Weights of a small mixture-of-experts language model, trained from scratch on English Wikipedia.
Size: 13 layers, width 256, vocabulary 16384, 178M parameters.
Experts: 40 experts in each of 13 layers, 416 SwiGLU neurons an expert.
Below are experts of layer 6 (counted from 0) of a mixture-of-experts language model. Rows are named router (the router's row for the expert), gate (a neuron's input weights, with its number), up (a neuron's input weights, with its number) and show model dimensions 0-255. Each number is 500 + 25 x the weight over its row's rms, rounded and kept within 0 to 999. Numbers have three digits each.
After each expert's rows: a language model's description of what the expert responds to. This comes from a sample of Wikipedia text that the model never trained on.

# expert 17
router:481500483490521524499532508480482495510462530494487509524481547475464489505533530508478484489488535512512513471545503517501495485492517531515482497537512480455509486456531505503537483470501531525468471507511490512499502527465476500492501531489542523519551472522520526472482511514535477519529527485529490479527505525509459502517492476473529477548472511503494485461522458504485457511538530452476497560533439501529482539532469549486478474512531531505457475464512521500522471478485538508478523517498475482507455498492526532480539464471481485537501503463491536515510461473516488502503455527500520498494458495525512495517510483453524527473466465536440468526460522446475476512488532492484469524524501482472475511518524497465474516480533510529520512501490534493511476477533498
gate1:496477495487496539479467570499452492509501527532500485461487526491502540496509509497517440512547537461509489506517536500498537465490555497496519536486494521494504495530500501525489500477491478497525486515488518479535503467477496560504486484506514502468471492561486486446504509474466513532516476479508504473518460480558496480483499455505528514528489524520491526480502487488428485516493520478470483501484481515489524459518489499528536507496552526490489508521529470557519506506511523523499545523524530482470468498510477523469492504461526557492500494511544523527507512454518488499488524501483525548507496499493546511497493521509482474488513497547532484477520521545508515487530493480542477505532498466497469544536485507480496536519489482547524525528539542480518524460526470
up1:529491496440509488507496481489515443517545491470525508486526498488493543505502469501530507485483509479493500489498484471503494470506506470514544486476566501492484463561488492504540519529449539515450469462557520492486492495517483537486482521492516471483502470530528530505502485522445538480493473553493557472500495540486481512471477539511478499471447510472522453512451483468499518504496487485522473441497545512490487483496489494447496490523477525483493499512491518501524523496476504533498477493512475507523540491480500488502491510500463503507521533498497543477513527490506466524466460500473479492463500473491539493462524492508560464483479491504508516512517488485506550513508537470482498464488487533462520472551492466512501476489471519536457495455485486490468512538521494
Middle and end syllables of foreign, especially European and Slavic, names and places, such as Ayut-th-aya, Le-ip-zig, Jan-ković, Art-es.

# expert 34
router:475531472520530520468528538468464478521477516473471521519466530475475469526524533529484475470469516526523523478516505521471471471498528527517478511534531469470517474474521523489527487481526535521476480524524484527523475527464478521481516528469531521527515477536524524477473518517536478527479517480519467468522510525507480477523471476476534485517470526476470478472533470512474473524506532479475467526525474520532476518525466549466481474521521522528471474478534504499525473481480521504474527525498485473524468480521511531475522474467470475525520522508473535513527482480522471469513475522531528473472467525528521514504528469476527525479484466522476483522468529469472488527479533485474476525518478477474469520527527531477478515485524521518523525525474520471501465466531524
gate0:487524504515522491484515517483465449522492514498474532524466507455502467509508546552483489476471519511519512485493549502471481495494504518512462513504503465473511448461502485505541481506514511485475485547534497511474465520488486537447518506476500505514491530500558544456498538479486471515535502499519476476514507515502479509533478463482535455508490521449480497481534526528483531503555547512503493509498484552487496525526506537468460520540503504496463468496536518518521476503472497492514514534504470490502502485519500535479544479467468429539541542519484532531503492472496482459534489527528533477499473498502527504509519488434497515483476485538484493559510491471512504504487493531470470497524477467461474500491476521485508500481529506518535521503467528481487478493525500
up0:504466522505493498495509478461501486511476505546474497480473502521486498512498460529474493467518467513513489485492533513495529548433458547517498483484540551525441518491516452495502488530438497470494532548537463486469475514510520508501508465469490508511496507494502502496543480533519541498502495550494471534523528473507485484508503524511469504506531494510529523525496538494517542499522462536506480518481506485496523466501505511512518513480476492514534473447488513532485513535515465511508488509497522477520481503517470516482507533500490451497517517485466477513540501523466481487478525484468512493490518447518512512546416477510473474560486476497478492529492486465477520518499503490497497475532473506458489424526467497483476477479498498472470504546467520485460516545481492
Tokens following digits or chess moves, such as dashes in scores, dates and c in cc, plus adverbs like finally, eventually.

# expert 4
router:480530470537518528478526541480467474528480502465481512517455536469487472512519544529474470481471522528522533472513506516486473456503523518498488500516524455468533464476510523487521487482534553531482496524521487526516483514463483524500521537473545535516514473526521508483464516519530486524478511475517468478519508519517472484516461490473537482506472536471487485476543480516472472521505531471461489541515475515538465517536483543459488473520522548527479458491528494499523489486466535516467529519480474483524473487525500527476516474474495461504513521507485540511517492488517471478509479514539531474474474532516507501503542464465535520499484452538481490509462526455486490537490516485470480512515486487467478522510522522485472499505534542510528523520481512481506473476540525
gate0:470503463529498431477521540479496433469507477512466483483518516462441489466508510497492479466514515500508491466504504504494505508508513496514535499518475493415439477525482505463525469519504457481535504499499500494474502504446520500521527499478505528519484518527508536504429492518527485502506554508477484494494527505562514466476490507501506477482505532475490515507516525509486523487536537513501504524505497566512516512558515498476478466536514503511492516506522517493467513477466477478489516506486518476489480503510485490485530501495513493473508491489514536521515522428535506461455501519520489409494537472513510534529555527491529495530515505477489524468515504511534515530493509534512477512476528489481450472492491500486476503494507477506529488499480529529502534494488537
up0:511499473504536497528519462462502500497464520481482482538527569485439484475485506492514490483526470450448511532480521496477537540517486505514502470517497509545487478542531479492492495473494475481550478490508482511454532557466515537566515523520538478517514497501488485539490498513502512472471497516484509481472536545481494504490520481495443509495556477482522502498489515500467540541498494520508513477495479516484510454545502510490487520500448495502455533506515517490485526471521468520480502461483522520523518498532436504516527512505515549476508512525493495546484510477511511522478539479516501503481491482504506464507500478533490523510505506477512497562479515510457529510462490499475509496478517514498532515518464511517463452475491503466531492531454537502472465531496543
Wh-words and connectives opening clauses, such as where, when, how, that, plus help/allow verbs, mostly in American football and sports recaps.

# expert 23
router:457549452512487537459515529485476500510461497479469517518480510495457469525525518526506477466458496510518530488496522514474487511497519523523459508513518496476506473494529550487556500485528516537478483508530492500496487528457476530475486512454523506547538478541528531482474512506527474531485505470533492486519527520498469470532475471486513484531477509490492468493530452522504469517508525444458489520516479532529479539520469539468477477526508511522469443453504504491522465504471510488491511508507495470513473468508528551505524453464470474539520530517489526536531496489504490504508479520502516486497480500519504525514531475470534518498486459545470488546476527464485469533488542485500509510524492470494465532508502501476507500484534506506521521540485541470500473475530523
gate0:491506479525519462470492516470486476462564489478462498540512500468477471493531513554506493461488524483519539474512551511522488484528484506510522504474504460480498482499513508500534502501549478475514538535486501544499484558490480464493482511485533486491466524520479536449494531536457486557490533471523477483525504478520499516508467541527450499471491500502508494489507491532487529525478542484508508477531511530521502489498518488492448455552505499510477493523490488526513523496464476530495496503487521508495483467489441482497536515501537495519504518456499526537482546473491514480476491480539483476493527497486557469546479528484533473535497474517497495518478481516510533485497458556537482475525507481482533512497494498468484513474504499519541550524469523455472505498477503
up0:498522521502471504495519502460461473479517472502495530505494514518506502460536507516520499517528524474513530502507537453504561537492474517509518505511525476529494483494524483445505494490506488503513538522469498542479493522489529440501495500485525503503518495531464496494532470537497496534457499475489449475502539523518478524473469528496455503470498496497518486515481536501507519516482486496494454480482504471523504479506548509526531489544465485489497476507491524515449520493514492535501484498511503468477499457525435491521509530509545547511447497463494500512514495519449469500470513476544468506466522460523508505538474500509467468560519486509498495575502510486494531498496487536458496490475517464467497522455496469495483503492489555481544499514496508464443493528482555
Final pieces of words in French and other European names and institutions, e.g. Panthé'on', Fédé'ral', Rheinmet'all', Pueb'la'.

# expert 9
router:482530457547547507486514518475452476512482521480477524534481526481497484516516503548477483460491527525522511470537518542461455485495502527525487516523508492462530478482495499473506488499505549506465486517543496539541491532446477507484544526473501509515515498541513524472483525505513486534490537503517445457505513521492474472534480470482521509491470509483468472478511486488500472513536518498461493510493484497492469522532497564460497488502523507526513474496541534492538481478500507496474524510475482482523486477527527544499525472472486478544531533469486512511546480478533440469513493501538526478485483519532509508501549479480524501473485492506471486518480532488484493527454528477474462546517482481472500508530548536483484519514500512510538550528473517484477494488513529
gate1:490485481472475532461467552468492455506526477508533480481512528488490519491507488523477463504495540536528476514497494503511507502512569486490502529447490540471482533535481565513485490464512485491522456479496500484553515533529482507542475458488536486513482462560512547518504515504493490502503469459550465491515497509535490519531501488494502494509478542502523505485522507523478522467509479513475521503490491510517545493498487485493522499508533516474499494501488515530509529520497482487514527497542488502456468464503501479472475472484524521550534505504533508511532482514492524518482464505508538529520532494506520503492471525494481464506517468497486502434496547502491537501486457495537478492512475472511528553486483528482487505518472451528511533548539525474508477447472448
up1:521496504498492508511484491452482506497509555437521520492517479516514556503519489508516538502516506460473486499528468454506461460560478507487504455488554482527508502565509511507507496507458520495533525482489509496466521493499491530504492539512481509457509486480537489503571468529488543460523506525495520497526481487525451519490491476469491504492485480497517503485447472496480483521549476508556498443520511536509460521511464490464498482494478533503553496509502495521483500489514490529490485485477486492483507487512495527485541488479475464516483524498528492520485508468496484546488527521442489497464521468494495453481510479498513521484457509541485525525543486496486535490487494503481513522478501466526509455561489487488518445482488485492447494478505522530480493547502530
Short consonant-led word pieces right after a word's first letters, such as imm-ol-ated, d-w-elling, em-p-ower, Micro-b-acterium.

# expert 8
router:485506486514523527468528528485466491511479537484473499531477525478507497521521522501498473470461496563542517485530483533484468466504540525511488509519546492472513470469540518489516489471555550498507496540503481515519487514496462530478522517463543504552521445548523536464491507508539475526495531461505497478512508512520473466522467469461519486517492526467487496465521462521465457515501517488497471517504476515551500508496481547458489488546542512522477480470544521487529514464493544524481509524497500468508447457545513518488518486491484489535514525520480508488519504482507480480512468535499524475473479497528537524507528465503501511488478476518473487521502534479488494506479519479464486537513497469456487514544541523468496496488516532517518508514489531488524461471497516
gate0:492524511516458481497506499490450474493520506484495503573513481430500495509480548495516457450516495522511519526505536543511483491515531513500508540538523494450469475472506521522513499531546490499490510525511502467522481485471494465497493530471530489490493519439460513470471498505479488541520507498491502478498506477502503487503485554473481512483546498495503518446530491482497503534539521513508471440498475503537531506502521493481484465528512502525468495522502514489505489458473438476482538524492515506521516504472499470488515492496535525500519525555537546509541496434539463448488504520505489471492476513503509538479492520490517477512485506464491500470481488522524470473505506555490459490507505462444474477517472503500482496484521496531561511462494479537505514482502494
up0:513519523458485525504535503483455563514523471478470470493493471516475544499498491508505515480517469511504501516502503491493501527448488495507488463465530519520446440484530435492512516461479468457547517522507464489545478510484479504490497445515513518523473512487457486517521464519506512518456496486476482434521529466527517468529483506472492538534536507491500546486541526490510531490501508515525518524488474519507514437502532508528521498518479494493487510518496487506463517490495464480492536513518471479462483470530502503488479519508499495467478487543536506541524524526498453468510527487512489473525500467537487476480482505524522505492488489467489523534507445513485529524503504560473480492503532477471458489547469526496473481487506537497542489491480482482487495476469471
Middle or final pieces of proper names split after a capital letter, such as Hal-der, Al-mer-ía, Mar-se-ille, St-ear-ns.

# expert 35
router:466514467504503515454501529480474486517492536488476542520471548453470511516527538525508476473463537517522513464522479504501457482497516531506475519532542471482510495475502515486523457460516549505483500516532486529521483513505489520488504514474511531532526466534520521499466528507524475512489515491542494466519503525518489474524468487487522464519470506466449467490523478513482475532498511484475449525510491521542483534524467532484502474517528542502500462462503498524497453468508514523471533504487487477514468495517526527488504490466465491518529546527487536521533483475515480476523477520519536491482468528532521515535527478455508532480450471546478479530477523496477507528475524464464479531503476469476468496507532523476473511488514519513536522529477517458492475472534520
gate1:490451504487485511477482530501481465474511524538502486513493515474456511497483501496519495507534527484516503543458523476514529492488563495485528501434467501492427504531518512542527485475496483519479504516476521472556469500518493528532480452472529498504494517518499499513499500527502502508500501454559471493463493495531491478459473447475505503522507522498496531484524482532469438487482493503490507553477479524531504488544488497498549491491525540485478535530513477545535528521516476458522518541497444465479499498478481524451464495460503522505511503504519495508508500485504487508517484528504557538505527499477517510506479522486479510509514497506508498476531500487467522477502489527531511490468472500451482558539485540521478547470511467549508493502482519513507482451504487
up1:503488458500515502503476517493534490502500491501503509490477474472531487511490513482540490483546470508505520512510500512514477494496456521555517480519496483487523518490503457496535495483476567524512517471539550505479521482514523514566523502505477500516483446498470515496558498442499482468494534497514491481547468485499488515488544502482470463465505494465487478534523492458466485494556467506500489454472477531548508493510550497483470511508536497513497483530476473495510523508510513548495488482503512463486496510503469513503518447494518494511499490514540485467481472483487515529443511491523445500478523449485510482435504482481537492506450468498516499562547473517475549478536527506470523511508468486518536479537535469489488515486498504479496489527496475513462476493513528
Articles the, a, an, The starting noun phrases after of, and, commas or sentence starts, as in one of the smallest.

# expert 37
router:494538506503526513498514518454476475526461498486483501516484517488458500513519519519495476484453515522517536475541499531489496468470507546506496502540516470509509462457537521499493494498523527537482497542505487499521477518465496528496530541476526508508501482519524503470477505521520483529473508481502475467513525524496491477515466489467532467527501538477457504447522462540489490524534525506512477535517493528536466504527471535471488484532488541545474441494525522512525478468475515504485530529509480480501482493541509526470511481487478483495511540523474543521522464489506482470524467517535512458479471515530530536495509499512502528467463472545483459500483529473454505521478521491493461524541472482472474522504525518477462525476519517534516552527495504479502473428526515
gate2:486517483528538580538518485483535528486476541506500487507530499474488491529474510512448499512468486477494548452501507529535509523498520506532503487461475500531534521467500454517551522515510531503570489538498493471494528514524510498525518486506481543509509522465494504500473508498511483527516501493525475527555520495483547472486508508499528482514522540520507503502502504479463523468493503481495537488459463519481462504485511503477439512533513465499500496472488524512520535470480535467487527481518498494531494506505485564481488520496531507517522528520493499455554517496525494475518469501514495511469512526485489488511500516469503530475517521553487469556516505466520499532488535525487565533500509505445525539482519518515464475483524499500543528521517471475481504455501507
up2:500526495488520540512489497488500515484522506535495502515505490519495510472484502544459472497427509487521545520494467514534509429521482517489544516496495531514503531479468502533530524491488516538506468515520480489513513464486535542542482540507497515481519507550501488526491470491511512542513481522493510488531493467497508497486501531488553426515502497509512509491496474455481535516514523506527519492469549497509492486503535500512541513519512514558508515535526454516543507501492492517537502448508536474500534492500487515571547538506515523518509493540466484502491520475507491536527514491498476502551492537488496453535503518521519503466481519481509497554472514496530518476465474499488509509484472509505536505509465540499512515534476477533514546458517488551472472493553485
Prepositions and words after as or also, such as as of, as per, as follows, under, during, with, often in election articles.